From a checkpoint of a small mixture-of-experts model trained on Wikipedia: 22.1M parameters, 459M tokens.
Below are experts of layer 3 (counted from 0) of a mixture-of-experts language model. Rows are named router (the router's row for the expert), gate (a neuron's input weights, with its number), up (a neuron's input weights, with its number), down (a neuron's output weights, with its number) and show model dimensions 0-63. Each number is 50 + 10 x the weight over its row's rms, rounded and kept within 0 to 99.
Before each expert's rows: "comes after" lists some tokens at least twice as common just before its tokens as in all text. This comes from a sample of Wikipedia text that the model never trained on. Tokens count by the router's weight.

# expert 2
comes after: " F", "f", "F", " f", "b", " G"
router:44 47 49 52 36 55 41 32 47 54 50 56 49 43 23 50 50 49 69 49 56 35 41 63 47 52 62 63 61 59 41 52 49 54 50 49 81 51 51 33 55 53 29 43 42 61 64 55 42 47 46 48 41 67 43 38 48 74 49 49 62 62 39 59
gate2:41 39 51 52 29 48 50 43 43 50 35 42 47 49 57 60 46 47 50 63 67 54 52 44 62 27 48 53 59 47 28 42 36 31 45 33 44 47 52 50 49 46 59 65 61 40 50 43 58 41 50 49 65 50 67 44 53 51 47 72 60 59 40 58
up2:58 50 53 42 56 56 66 66 66 35 68 30 56 55 40 41 39 49 55 52 51 48 45 50 54 65 55 53 36 46 60 54 49 69 58 54 53 44 61 33 45 37 38 73 47 56 67 50 43 41 37 52 36 35 56 66 43 58 64 39 52 42 55 59
down2:54 38 34 60 52 54 38 56 57 41 33 51 49 60 50 44 46 59 66 44 43 50 42 50 52 53 48 38 52 43 55 44 57 55 27 59 59 46 54 54 51 52 46 58 43 64 38 31 55 39 47 61 40 50 66 67 51 41 78 61 62 51 53 60
gate3:48 45 64 45 43 41 52 48 42 53 56 48 64 52 47 54 53 68 46 32 38 46 42 32 61 62 52 38 54 62 38 46 51 44 55 45 46 63 68 54 29 48 24 51 60 47 65 67 51 62 32 52 48 63 48 42 39 66 58 49 49 58 52 73
up3:47 57 60 59 64 55 70 67 45 70 49 59 48 43 56 68 45 36 54 43 52 60 57 62 49 52 34 47 55 38 31 68 52 61 56 64 61 50 48 60 53 47 36 47 56 58 43 48 43 60 34 41 27 57 45 43 31 55 51 51 35 28 62 56
down3:45 40 53 62 60 47 57 48 44 56 59 56 58 60 51 31 48 39 62 60 61 55 51 53 58 65 61 53 49 46 53 46 57 51 46 45 48 42 52 47 54 39 54 48 50 45 44 59 68 51 48 37 30 57 44 48 61 69 62 78 62 49 45 53
gate4:48 55 47 56 60 38 38 57 41 66 47 57 58 43 44 59 35 51 59 53 44 58 49 52 36 63 47 19 57 71 27 53 44 43 56 59 69 52 40 37 58 40 69 33 43 56 45 64 64 55 58 44 49 47 38 48 55 52 52 52 45 68 56 43
up4:44 48 62 27 57 72 50 62 51 54 55 47 56 47 42 44 26 46 62 52 61 63 41 46 55 58 50 33 60 58 18 59 42 66 36 44 55 53 61 48 46 42 37 52 44 58 56 44 40 52 34 55 53 34 72 72 49 57 57 49 46 38 45 62
down4:52 47 46 68 59 48 40 71 56 58 33 52 43 45 53 67 50 47 36 38 56 51 43 56 38 40 55 47 58 53 43 57 40 59 46 37 44 39 51 41 31 51 43 48 51 38 43 54 49 38 40 66 67 85 51 63 58 40 67 55 44 47 63 52
gate5:47 24 32 54 43 51 46 39 49 40 48 42 36 49 38 47 42 29 52 46 65 64 52 58 70 62 71 57 64 49 41 75 34 56 41 36 50 45 41 32 54 67 43 64 44 49 24 64 44 59 46 49 64 58 37 47 39 45 62 45 55 54 41 56
up5:73 39 58 64 50 49 59 55 40 36 45 37 59 61 38 27 41 42 45 57 48 44 58 57 49 59 74 48 36 54 51 57 56 47 52 53 79 43 51 38 45 41 32 72 58 40 34 52 48 36 49 34 53 44 51 44 60 47 55 53 60 59 43 68
down5:39 47 60 49 50 54 62 68 54 48 63 55 43 42 64 52 57 60 60 39 44 41 35 51 62 41 49 47 45 53 60 62 28 46 56 63 57 50 50 41 64 48 31 57 68 43 45 49 52 44 46 45 62 45 47 53 48 44 35 38 45 34 50 31
gate6:43 29 56 57 33 60 43 46 62 38 66 60 48 57 49 28 40 40 48 58 33 59 50 56 60 57 59 46 59 35 54 51 70 41 51 37 59 37 61 66 35 41 49 53 51 58 52 39 56 48 56 50 36 34 71 39 47 47 66 52 51 61 37 40
up6:48 64 53 60 48 47 35 55 47 49 50 48 31 41 57 50 53 44 66 51 74 39 62 58 54 56 61 43 65 52 40 28 42 65 45 55 53 51 37 53 64 40 38 39 53 47 42 55 43 29 48 43 50 63 62 44 53 59 41 57 46 42 51 53
down6:71 88 44 54 34 50 50 50 37 48 40 43 42 53 45 53 64 41 40 27 36 43 51 49 71 59 54 35 48 43 51 39 34 58 62 49 49 44 46 51 54 64 40 29 41 59 47 58 61 61 39 57 46 64 50 38 56 62 38 60 52 27 60 53
gate7:51 51 64 61 50 50 41 41 56 50 49 64 46 57 56 51 49 51 43 65 53 34 49 60 29 50 42 48 66 50 61 55 40 47 62 39 50 33 62 55 69 32 55 49 44 39 50 34 47 32 64 31 39 50 53 40 38 53 53 41 57 45 49 53
up7:42 55 54 60 44 41 41 46 56 59 52 41 48 37 58 51 51 41 57 51 43 68 31 46 47 49 48 44 46 51 53 51 53 61 64 29 50 49 68 68 71 21 64 58 30 47 52 34 31 43 47 40 65 62 60 54 50 50 52 48 43 69 45 41
down7:55 57 47 64 36 62 59 62 59 42 43 30 61 56 57 55 44 52 44 36 40 59 58 45 39 45 53 60 45 59 66 59 45 52 44 37 47 56 71 63 37 52 54 44 54 50 39 47 64 70 44 39 42 50 38 55 40 57 52 54 34 50 69 37
gate8:71 31 53 33 44 53 62 40 53 43 60 60 38 44 40 35 69 50 63 51 49 54 64 50 50 44 42 40 53 61 66 53 56 65 57 63 64 47 43 49 40 48 47 50 38 59 49 51 62 61 69 52 63 59 46 73 53 49 51 47 44 43 48 59
up8:43 40 43 45 55 49 50 59 64 42 64 49 64 55 37 51 31 51 38 41 54 59 34 54 48 58 58 59 51 51 63 46 39 32 30 57 49 43 74 58 54 46 49 54 66 61 58 53 38 48 43 63 47 35 51 38 53 66 47 43 57 65 63 45
down8:52 20 43 65 54 33 48 54 62 57 46 58 41 41 46 51 43 53 34 65 51 71 49 39 45 60 57 53 48 57 52 41 49 38 61 58 52 45 58 48 49 40 40 34 50 38 53 53 48 41 43 50 47 63 56 52 71 51 51 57 70 42 66 28
gate9:54 46 70 62 42 37 43 52 35 54 46 52 45 57 44 44 56 50 64 64 34 53 52 26 46 36 59 53 43 54 54 71 46 45 52 55 49 53 38 28 33 55 43 54 74 37 51 27 69 58 55 53 53 59 61 46 56 44 43 61 53 46 47 45
up9:37 66 55 50 45 44 52 48 37 48 44 37 47 48 49 54 52 42 68 54 46 57 54 67 32 50 61 66 36 41 61 39 38 53 42 51 59 34 59 59 61 48 31 65 39 50 35 54 53 54 53 41 45 49 37 32 42 43 53 30 54 72 70 56
down9:43 60 49 39 43 47 43 70 66 47 44 69 49 48 46 38 37 58 46 41 42 64 38 51 77 45 43 52 63 50 57 41 49 70 54 41 38 61 55 50 56 44 38 52 63 49 46 42 47 55 52 29 45 46 62 47 40 69 42 50 50 33 50 49
gate10:61 30 51 43 28 58 51 36 52 49 54 41 40 38 51 54 51 61 49 26 54 30 60 46 61 51 45 51 54 44 48 41 45 28 64 53 78 42 39 51 44 61 49 54 57 68 62 37 39 49 44 41 45 60 67 36 55 46 40 49 37 69 40 48
up10:53 56 60 59 56 31 57 43 40 45 49 56 63 55 59 66 47 37 57 55 42 75 62 46 43 44 42 45 36 60 41 45 54 67 68 58 36 66 47 43 41 56 44 59 61 44 40 37 59 56 58 47 40 48 56 62 49 42 58 45 44 50 61 55
down10:34 59 67 46 46 55 43 76 46 66 41 54 56 43 48 36 46 37 44 47 39 46 64 42 47 35 43 52 44 55 51 49 36 47 42 55 52 53 43 60 39 38 45 58 59 56 66 53 52 46 38 66 33 61 52 41 51 41 41 56 65 39 39 59
gate11:63 33 70 49 41 43 46 66 42 57 69 51 40 46 48 57 73 46 56 47 48 50 45 36 44 44 70 32 59 50 56 46 40 58 45 71 70 58 56 50 55 63 42 39 48 57 51 72 47 41 44 54 47 45 31 59 55 66 54 51 46 61 54 53
up11:65 42 39 43 41 52 29 42 22 62 58 53 46 42 62 38 47 49 47 35 40 56 51 56 47 52 50 49 50 42 30 58 50 60 50 56 61 51 46 44 45 29 52 47 35 57 61 68 50 54 60 31 50 41 50 59 40 62 53 57 49 48 37 47
down11:48 33 46 62 50 65 61 27 48 46 52 55 58 65 40 37 36 67 70 38 47 40 69 52 64 48 41 43 54 48 59 51 34 37 57 46 48 45 41 40 55 57 51 36 47 39 39 43 43 28 39 52 57 56 48 53 37 71 38 67 49 50 69 36
gate12:49 62 71 49 52 57 65 53 31 48 46 50 43 57 48 46 52 51 58 36 60 58 50 51 39 67 49 53 75 55 64 50 39 51 45 46 52 47 57 43 49 41 59 63 32 55 63 52 64 59 42 50 50 67 37 64 31 44 59 64 67 38 43 68
up12:32 66 45 52 39 54 42 64 45 48 39 53 72 44 65 50 35 43 39 57 49 40 58 48 80 45 50 57 46 54 52 61 56 55 72 57 61 37 47 53 37 55 70 27 49 50 38 57 43 28 57 58 67 47 53 37 58 61 49 32 61 48 51 35
down12:56 42 44 39 46 46 54 48 29 34 30 57 38 44 62 57 27 51 54 43 56 40 51 60 52 43 53 39 58 43 45 57 42 28 37 62 48 46 47 65 65 29 55 34 64 60 44 34 57 64 46 25 57 50 70 44 28 56 50 53 29 46 40 58
gate13:48 52 44 46 51 33 50 49 42 47 20 46 60 61 53 57 55 41 21 41 38 32 44 39 47 43 52 28 43 69 52 66 44 59 50 49 50 51 62 37 45 69 48 63 52 35 59 61 52 50 47 59 43 35 49 63 53 44 53 45 48 70 34 45
up13:36 49 42 62 46 38 51 42 67 54 58 27 60 39 32 64 48 76 59 63 57 49 50 58 43 50 76 50 38 35 52 35 48 55 50 55 34 38 37 46 46 72 45 27 62 47 35 43 53 52 55 50 46 50 54 55 51 44 54 50 46 51 62 44
down13:49 51 45 40 45 43 43 54 61 61 54 57 58 34 58 41 40 47 67 47 34 72 49 35 37 62 54 71 59 47 59 48 41 58 61 46 46 45 45 38 42 55 41 63 43 46 69 50 40 63 54 27 51 69 47 45 21 63 65 53 26 61 50 57
gate14:57 45 57 50 44 45 54 44 39 38 56 52 68 44 51 47 54 56 55 51 64 64 65 39 65 69 41 72 58 50 49 57 58 61 52 48 68 63 53 49 65 51 39 33 49 49 62 37 40 53 67 50 59 44 72 65 61 62 44 60 36 49 32 48
up14:48 56 58 60 64 55 52 50 37 73 51 55 47 48 58 50 59 56 52 59 38 54 43 54 73 62 61 61 43 53 52 54 48 74 31 57 52 48 45 33 66 59 36 31 36 39 55 39 58 61 55 46 54 45 46 32 51 66 62 58 49 42 29 62
down14:46 59 44 73 41 58 59 63 50 43 54 45 63 36 35 58 63 48 53 48 59 44 46 52 39 53 33 43 43 41 33 57 65 67 47 47 54 48 57 50 26 52 66 46 37 45 55 52 50 48 54 47 40 60 44 47 44 46 52 55 62 45 61 29
gate15:61 55 38 50 47 34 44 43 51 49 50 58 53 44 42 48 55 59 55 57 37 44 39 65 64 42 56 46 64 55 58 54 36 51 48 48 60 58 40 48 52 56 42 53 40 42 54 53 47 45 61 34 54 61 44 52 59 32 31 46 51 50 49 40
up15:50 33 44 66 49 51 40 39 48 54 26 63 55 48 66 61 48 54 51 44 52 51 46 57 45 56 46 60 51 54 51 51 48 65 37 42 71 42 43 47 57 55 39 46 48 42 48 58 54 35 51 48 48 38 44 46 57 57 27 28 58 43 27 53
down15:47 43 53 57 31 61 34 55 65 60 57 52 51 33 44 56 43 38 34 46 53 65 73 55 36 59 46 41 53 53 53 43 52 52 56 55 52 50 71 45 40 39 51 51 55 54 61 47 46 41 41 61 52 39 61 44 36 54 41 57 64 60 67 38
gate16:44 46 43 51 24 54 62 29 54 60 30 42 38 45 43 36 37 47 50 46 55 41 60 65 33 50 47 52 43 30 62 39 63 53 58 50 47 48 63 44 43 39 42 50 49 40 42 42 45 35 46 41 53 43 39 50 32 55 35 62 61 54 38 54
up16:67 39 51 52 56 41 37 50 34 46 48 46 51 39 33 54 59 49 43 54 44 61 43 47 47 23 43 54 45 48 51 65 55 42 55 43 36 56 49 54 51 37 57 58 58 49 48 45 65 77 32 51 47 45 48 48 55 55 54 46 48 60 61 38
down16:46 25 46 46 50 66 60 49 59 41 69 54 41 64 32 45 60 57 38 73 59 43 51 36 49 59 59 65 47 56 53 42 49 72 60 43 52 61 66 44 66 58 56 53 45 50 62 49 58 47 27 69 53 59 54 54 51 38 41 53 62 45 47 69
gate17:47 51 47 45 48 42 35 57 59 47 56 64 43 52 35 43 52 57 52 60 44 46 56 59 39 56 50 45 58 31 32 65 61 65 40 47 53 72 43 39 54 30 27 44 61 35 46 30 61 54 36 43 46 56 52 43 47 67 52 67 44 63 36 60
up17:49 35 54 49 58 42 24 56 36 45 49 42 46 47 55 57 44 33 51 44 52 44 62 41 50 58 41 39 64 40 51 60 60 44 51 56 53 66 70 37 48 54 38 52 47 46 50 39 52 41 48 51 65 45 37 63 61 71 50 38 57 47 47 46
down17:35 59 40 44 44 65 49 42 58 57 57 44 53 56 59 66 57 64 61 54 62 58 57 42 65 29 50 49 27 35 54 40 43 48 40 46 42 44 49 48 38 52 48 43 47 54 56 42 61 46 56 55 49 50 58 84 60 44 53 59 51 72 44 60
gate18:49 60 32 37 65 35 52 46 54 42 41 57 45 54 51 52 54 35 54 55 56 52 35 49 48 47 54 48 39 56 62 55 44 53 51 68 58 53 46 59 60 46 26 58 38 37 63 61 53 64 51 44 38 68 27 51 77 53 50 58 44 45 49 59
up18:38 53 32 44 75 41 52 40 65 38 45 57 23 44 46 55 68 55 54 55 47 49 57 64 50 56 58 65 52 49 65 63 48 46 76 56 52 50 46 61 62 41 33 47 40 48 60 56 45 74 46 40 40 52 51 39 61 53 52 51 56 31 55 42
down18:36 34 43 44 46 37 41 54 56 53 69 36 42 39 47 62 47 50 50 57 57 38 53 55 18 61 48 65 58 64 40 40 50 40 45 43 53 53 40 59 43 40 55 64 65 58 62 53 42 51 42 51 38 33 55 53 47 50 25 54 43 46 52 50
gate19:54 44 52 60 44 59 57 40 59 50 37 42 51 46 62 40 35 68 71 54 55 41 58 61 72 31 48 52 51 69 41 66 38 61 49 62 70 58 35 46 56 43 46 57 50 38 54 44 52 69 55 50 58 40 51 68 63 58 59 49 47 35 38 66
up19:65 56 34 61 74 52 61 50 49 48 58 40 61 56 53 69 46 43 72 51 56 57 50 59 43 49 44 45 51 64 45 69 43 51 41 55 53 36 50 46 42 44 62 63 44 61 36 40 52 53 48 46 74 45 63 74 45 60 33 39 50 51 49 60
down19:34 43 27 43 52 43 48 53 57 46 53 50 42 55 42 66 38 42 58 56 45 54 45 31 41 48 54 38 36 58 72 51 50 43 48 47 51 66 48 56 34 40 38 34 47 64 41 49 63 58 65 58 52 47 46 51 50 44 64 47 50 48 44 43
gate20:56 38 53 53 58 43 44 43 37 63 46 49 37 45 57 39 60 62 66 39 50 35 56 62 45 55 53 39 51 55 48 47 39 63 69 46 52 39 56 52 63 49 48 39 70 44 62 50 53 41 56 60 36 71 35 55 67 53 37 73 36 42 29 45
up20:35 56 38 67 58 48 38 43 40 69 47 50 49 60 61 52 24 56 68 61 53 62 59 54 44 51 52 50 38 53 50 54 53 56 43 54 57 45 60 44 39 60 58 54 60 50 44 52 53 48 45 61 47 42 43 44 57 45 25 45 38 52 55 64
down20:48 44 47 57 55 45 58 48 66 37 63 46 46 29 50 49 55 47 41 50 51 54 60 67 54 66 86 58 47 52 57 62 50 42 45 54 50 49 59 34 49 54 50 53 62 67 54 36 53 49 51 57 56 45 38 46 25 57 48 50 67 35 49 50
gate21:46 51 50 41 57 58 69 49 40 50 48 57 50 60 32 45 46 65 38 35 58 66 53 61 53 55 64 68 62 46 62 48 56 56 45 46 63 56 41 54 45 44 54 57 50 61 51 44 54 31 48 62 51 52 46 46 41 58 39 44 42 58 60 48
up21:43 35 78 39 51 56 59 37 40 49 58 53 50 47 59 34 44 55 64 31 52 54 50 56 46 48 49 44 57 54 48 40 45 30 53 46 54 52 50 49 70 57 45 57 41 52 55 58 46 47 66 57 45 62 55 47 42 58 63 48 37 42 60 50
down21:49 49 57 42 59 60 61 41 53 60 44 48 43 42 54 51 54 41 38 47 37 64 62 55 35 48 58 39 38 45 51 60 38 63 61 54 49 57 44 70 51 36 43 58 38 57 59 38 35 57 59 51 60 45 37 31 62 49 60 59 50 42 51 33
gate22:32 62 32 46 53 44 49 51 51 68 46 33 61 53 31 43 52 56 64 55 38 31 27 46 42 51 56 55 47 47 45 57 28 39 55 42 47 59 62 44 51 40 51 48 37 42 71 58 44 43 52 46 54 47 52 54 75 67 51 49 62 48 40 46
up22:62 33 57 59 60 36 54 55 47 45 44 57 49 41 32 53 46 41 49 39 51 40 69 51 55 44 36 37 52 46 56 66 47 58 60 53 63 59 65 48 49 60 41 48 46 68 48 55 58 37 34 58 50 63 43 46 36 63 59 47 44 67 62 39
down22:61 64 57 66 54 28 34 48 56 52 57 36 54 45 49 42 43 50 40 61 51 63 41 38 39 71 36 35 55 56 37 49 40 44 55 50 46 57 38 33 53 51 57 53 43 59 40 70 59 37 42 62 37 48 61 43 68 36 56 34 51 57 43 47
gate23:63 57 65 62 40 71 38 53 24 58 51 45 53 51 34 61 45 65 51 48 54 48 48 58 44 46 45 34 60 59 36 43 49 51 67 42 52 40 66 41 61 46 50 64 48 43 67 79 54 50 52 37 37 66 42 55 59 48 54 41 67 59 45 40
up23:64 62 47 51 50 67 50 38 50 56 64 38 48 52 55 54 48 67 35 55 42 53 53 48 67 48 67 33 41 32 53 42 39 55 64 26 76 44 57 47 51 41 60 52 45 64 48 60 57 43 43 39 28 55 47 53 31 47 61 59 63 61 63 47
down23:52 56 54 56 48 68 68 50 64 46 57 51 47 49 52 52 53 58 35 46 56 71 59 41 32 49 28 54 61 65 48 54 33 57 40 39 38 43 57 34 59 51 58 53 52 59 42 62 55 47 53 52 52 55 49 51 49 38 59 52 40 65 52 48
gate24:52 64 43 34 50 41 32 45 63 36 51 53 51 46 50 47 33 36 61 57 61 35 52 70 38 48 48 65 57 78 50 58 49 30 57 48 55 49 55 65 49 62 73 42 49 53 49 53 67 42 59 52 37 52 41 61 65 48 45 43 45 51 55 65
up24:37 50 48 42 59 58 49 54 54 32 32 63 46 57 42 52 46 50 40 49 43 62 51 52 46 46 62 34 46 68 69 48 60 49 39 53 46 49 46 75 44 46 56 53 45 49 57 60 36 65 38 43 45 43 61 70 37 38 47 54 37 62 63 63
down24:43 42 54 59 34 51 48 46 48 44 40 69 32 37 51 53 51 52 32 47 37 34 45 45 46 28 52 39 65 52 52 55 40 55 55 49 42 40 49 64 43 25 50 51 46 47 44 35 41 38 52 61 47 58 51 54 48 57 53 46 40 46 58 50
gate25:43 55 49 42 51 46 37 57 54 52 51 47 54 41 66 69 54 79 56 42 46 70 39 46 40 58 44 42 48 67 50 58 45 56 50 59 63 49 52 55 63 53 43 50 57 49 56 48 54 70 49 53 49 52 37 53 38 51 48 67 50 47 64 49
up25:42 47 58 60 37 38 50 43 65 54 51 53 37 44 36 56 71 50 58 84 37 51 41 27 58 58 66 57 57 42 46 50 70 64 65 35 61 55 43 48 37 54 66 44 44 43 44 60 63 45 52 47 50 51 56 46 77 51 62 61 53 50 54 54
down25:38 58 30 30 64 51 50 42 70 48 64 48 51 34 57 47 40 48 49 58 56 47 45 66 40 50 49 59 36 59 47 30 52 43 48 53 65 49 28 47 50 47 47 49 50 52 43 54 54 38 50 46 54 51 52 46 46 63 41 47 67 40 35 54
gate26:40 49 45 57 62 42 48 59 72 44 52 53 69 45 52 42 38 67 56 49 28 53 43 48 42 49 55 44 46 44 53 39 47 44 64 51 45 52 55 30 44 47 54 37 44 41 64 41 47 49 54 46 42 73 43 57 44 58 48 55 43 58 33 31
up26:48 51 48 46 38 53 43 48 60 54 33 43 42 45 56 43 55 43 75 47 67 51 53 71 42 56 56 39 44 32 46 56 68 44 42 58 54 65 55 43 55 31 56 37 69 51 40 36 45 49 43 46 50 69 42 45 40 45 58 49 50 39 51 30
down26:49 45 40 62 50 45 77 48 52 67 54 72 38 42 54 51 42 49 55 42 50 63 63 45 26 45 48 33 61 50 56 40 41 39 57 37 42 48 33 66 50 52 49 31 51 46 57 44 39 47 57 44 53 71 54 41 43 42 51 53 50 42 47 41
gate27:33 44 37 37 31 55 44 62 50 51 38 57 37 57 30 53 42 62 51 47 43 65 37 56 54 42 66 44 74 48 28 58 56 39 45 42 40 36 57 45 49 58 65 40 60 60 53 36 46 62 42 72 55 56 47 27 41 41 43 68 55 43 52 46
up27:59 45 53 52 51 54 51 58 55 40 29 29 39 47 56 51 40 44 55 52 50 47 53 59 30 37 34 53 43 59 47 52 36 43 63 52 53 57 39 52 68 60 34 46 34 46 56 62 35 37 39 42 43 60 48 44 45 31 53 28 63 41 52 61
down27:59 52 48 58 54 43 53 46 60 52 69 57 54 64 37 47 39 59 55 62 46 41 43 34 64 60 52 49 56 45 50 30 58 65 54 49 41 53 46 33 56 43 39 31 51 46 44 55 38 37 49 40 43 49 47 47 53 62 65 50 70 63 61 57
gate28:50 63 59 56 50 60 37 44 53 42 54 61 61 50 60 42 59 38 54 50 70 56 42 54 60 52 66 43 55 37 40 53 42 46 56 55 48 51 67 63 67 41 56 57 43 54 50 51 60 62 53 45 56 42 24 47 42 41 56 44 52 41 44 50
up28:54 53 41 47 55 61 51 40 58 38 41 41 25 62 41 36 32 39 66 64 36 50 42 53 46 48 48 39 61 61 49 35 50 66 39 46 55 40 44 58 64 48 60 65 46 45 48 59 30 45 40 32 49 47 47 48 52 35 52 58 56 64 54 63
down28:33 55 39 65 47 48 53 49 44 44 54 48 57 45 59 52 55 61 51 58 47 45 41 39 41 46 40 55 61 50 37 66 70 48 62 57 49 60 41 45 46 72 36 43 45 68 23 37 63 51 44 41 57 46 41 55 50 76 34 44 42 53 46 47
gate29:57 43 62 44 54 60 57 45 54 33 56 38 42 50 13 51 49 49 48 42 46 55 58 58 46 47 44 41 62 59 52 51 58 50 53 55 80 59 66 50 67 40 49 43 50 64 66 44 68 39 33 45 49 57 41 62 62 65 33 46 61 51 26 48
up29:52 45 40 42 49 24 56 54 46 52 60 47 40 47 49 61 35 44 55 38 47 43 62 37 57 37 61 52 68 54 60 35 73 61 39 62 56 38 77 59 30 47 49 58 58 59 55 42 47 31 46 49 49 66 36 47 56 51 56 41 59 47 37 45
down29:47 60 44 45 34 59 53 80 45 40 54 53 48 53 46 44 53 48 51 41 65 51 58 49 33 35 51 66 70 51 56 53 51 64 41 47 37 40 52 45 46 58 55 60 79 58 40 45 52 40 56 56 57 66 42 48 36 41 35 37 47 46 50 65
gate30:64 57 62 67 42 68 75 44 62 64 36 50 62 56 43 31 54 45 57 64 46 59 38 44 52 60 46 50 50 57 32 54 43 59 52 67 62 44 49 33 50 39 60 38 48 44 66 56 42 39 56 62 44 42 57 47 47 55 57 53 59 59 39 69
up30:58 27 43 32 68 31 48 43 29 28 62 51 46 28 78 57 58 48 45 54 61 61 50 51 52 32 51 54 48 37 48 56 54 46 46 44 37 49 45 60 39 57 49 56 54 77 33 51 51 50 44 63 63 59 41 44 49 59 41 44 42 53 68 38
down30:42 62 37 44 30 58 49 54 50 58 45 62 56 44 45 44 60 55 57 58 49 63 49 50 46 57 41 66 31 57 34 50 37 50 56 52 50 67 51 33 49 48 28 61 53 29 70 31 57 49 55 48 41 48 65 57 39 55 45 70 42 33 51 60
gate31:37 57 36 39 56 67 31 34 48 68 53 41 38 46 30 68 44 60 36 33 32 52 40 48 53 44 53 42 74 61 40 35 68 60 50 60 55 52 54 45 56 35 49 53 39 54 41 41 58 54 53 50 68 42 49 49 63 49 39 45 46 44 34 54
up31:44 55 51 45 49 47 51 48 49 53 54 59 50 52 60 51 43 40 55 57 43 24 65 57 72 45 43 63 39 59 66 45 53 57 45 54 41 50 62 35 47 38 76 48 64 41 49 46 53 55 49 40 59 63 40 57 49 55 87 39 62 51 28 61
down31:45 49 38 50 62 62 52 53 48 61 49 32 63 55 33 49 52 53 32 38 56 33 33 41 57 48 51 59 47 57 39 41 53 54 33 54 60 48 52 61 46 41 37 42 53 64 56 67 68 52 65 65 34 68 34 57 62 59 56 55 68 61 55 54
gate32:43 67 67 52 42 40 49 44 57 35 50 68 35 66 65 56 39 59 61 49 40 37 55 40 42 40 55 50 49 53 44 56 41 56 54 53 55 54 50 65 52 26 54 55 56 47 59 51 52 55 40 41 48 50 57 31 48 40 47 45 48 36 40 62
up32:53 57 45 36 44 55 54 54 31 46 48 59 46 59 53 69 61 38 55 57 44 36 56 48 35 57 47 55 61 60 58 52 47 49 48 63 32 46 40 63 54 44 67 52 49 44 64 58 57 51 44 42 67 52 45 38 40 58 41 45 39 21 44 54
down32:57 53 39 57 33 50 47 42 40 45 47 44 39 47 56 48 48 65 41 43 60 43 64 44 64 37 57 45 39 61 44 64 27 53 41 51 32 58 52 55 60 58 35 69 37 53 38 55 32 41 44 70 51 49 64 49 40 59 31 48 39 59 53 35
gate33:67 53 46 51 40 44 55 64 57 49 67 54 55 67 69 39 37 36 53 40 51 36 54 74 47 47 53 46 46 58 52 48 39 48 51 50 57 40 51 53 48 48 55 58 67 65 57 49 54 69 59 61 50 50 64 50 51 51 54 54 37 63 52 43
up33:49 61 43 27 49 62 56 63 40 74 44 57 61 50 70 53 48 50 48 51 54 52 49 51 61 64 44 51 50 39 46 48 27 53 51 54 50 66 44 22 65 46 72 58 34 33 60 51 56 58 46 48 35 45 32 50 56 44 53 42 41 41 40 48
down33:45 56 56 46 36 30 55 24 65 50 32 48 49 45 43 55 61 43 22 67 54 59 38 51 41 44 14 42 53 63 60 46 46 56 58 57 48 46 49 41 40 42 44 46 39 66 53 39 44 55 38 44 53 46 41 62 46 49 74 41 33 52 58 66
gate34:48 42 27 51 44 43 44 49 52 60 38 53 48 54 61 49 67 38 58 53 67 44 51 47 59 62 44 60 49 57 59 58 70 44 56 66 59 47 43 36 67 55 44 38 48 49 52 34 45 53 38 46 36 32 50 81 54 57 51 35 58 64 60 57
up34:48 55 59 53 34 67 43 49 65 36 52 48 52 45 62 40 49 63 48 44 60 44 52 48 73 45 53 67 44 47 60 44 56 40 49 48 57 62 51 53 46 42 57 49 47 58 46 52 45 39 70 50 50 61 41 34 70 49 62 50 38 44 63 44
down34:38 45 60 41 60 60 33 59 53 53 64 52 39 52 52 46 45 46 47 55 52 46 47 57 45 59 49 46 45 58 61 27 47 37 67 34 65 56 53 44 57 52 33 73 61 54 59 55 48 51 36 62 66 52 47 50 65 47 51 60 51 67 37 33
gate35:40 57 38 50 47 52 41 46 46 38 43 52 37 42 44 47 54 70 58 78 51 46 42 64 41 39 42 46 55 43 58 72 45 40 45 48 41 45 65 55 60 57 53 61 42 56 51 43 39 60 45 71 64 57 69 36 73 50 52 56 41 63 69 54
up35:55 43 51 51 38 52 42 44 49 45 58 45 45 56 53 48 58 60 49 49 59 62 57 50 50 59 56 37 46 33 47 76 27 45 45 58 44 48 53 33 47 31 39 57 40 45 42 66 52 42 42 58 54 49 61 44 42 60 48 78 51 66 59 46
down35:66 67 33 30 53 63 41 54 55 51 54 50 63 51 57 60 49 48 51 32 48 54 45 48 59 32 59 40 43 56 62 64 57 50 25 58 48 47 38 28 47 50 61 53 46 51 62 47 38 62 48 47 46 53 52 70 59 50 58 42 44 48 70 55
gate36:51 46 56 54 56 47 56 36 55 46 40 52 28 46 29 50 67 54 46 35 66 52 51 46 42 39 57 40 69 42 53 49 57 52 59 55 57 47 65 43 47 48 45 38 53 72 53 68 35 45 47 63 70 53 56 35 31 49 62 63 27 53 50 37
up36:55 55 52 48 51 43 47 57 32 62 65 47 56 34 63 64 47 47 50 53 53 58 47 58 64 30 46 57 35 60 51 55 40 58 46 46 54 55 34 51 46 64 47 71 58 34 30 47 56 54 51 58 62 42 38 56 57 64 42 48 47 45 63 43
down36:60 50 46 45 42 52 48 52 67 57 42 43 60 40 37 64 59 42 46 62 50 39 40 47 56 46 64 53 61 58 46 65 29 62 46 45 63 45 57 41 39 37 44 60 63 44 48 52 21 34 54 36 37 44 40 28 40 61 41 64 59 45 50 51
gate37:50 42 63 51 51 40 40 37 39 41 49 41 39 69 51 50 37 52 53 59 47 59 39 49 47 59 50 57 48 59 53 54 62 54 50 39 48 52 52 57 69 53 36 52 61 50 68 43 60 51 74 46 52 47 58 51 41 54 57 42 48 39 40 62
up37:56 56 49 38 39 47 40 29 61 24 48 46 37 47 38 54 29 45 56 42 60 48 45 35 48 48 58 73 55 57 66 57 47 34 62 40 49 60 62 65 66 36 58 64 41 43 49 45 42 57 56 50 57 57 46 54 54 39 49 68 38 48 42 54
down37:26 36 45 39 47 58 56 46 46 47 64 44 67 65 70 58 33 64 51 41 70 63 49 45 53 39 42 38 45 33 59 39 36 42 69 52 48 59 53 51 40 44 50 48 46 45 61 69 40 56 40 39 47 59 43 56 56 34 31 40 67 58 39 63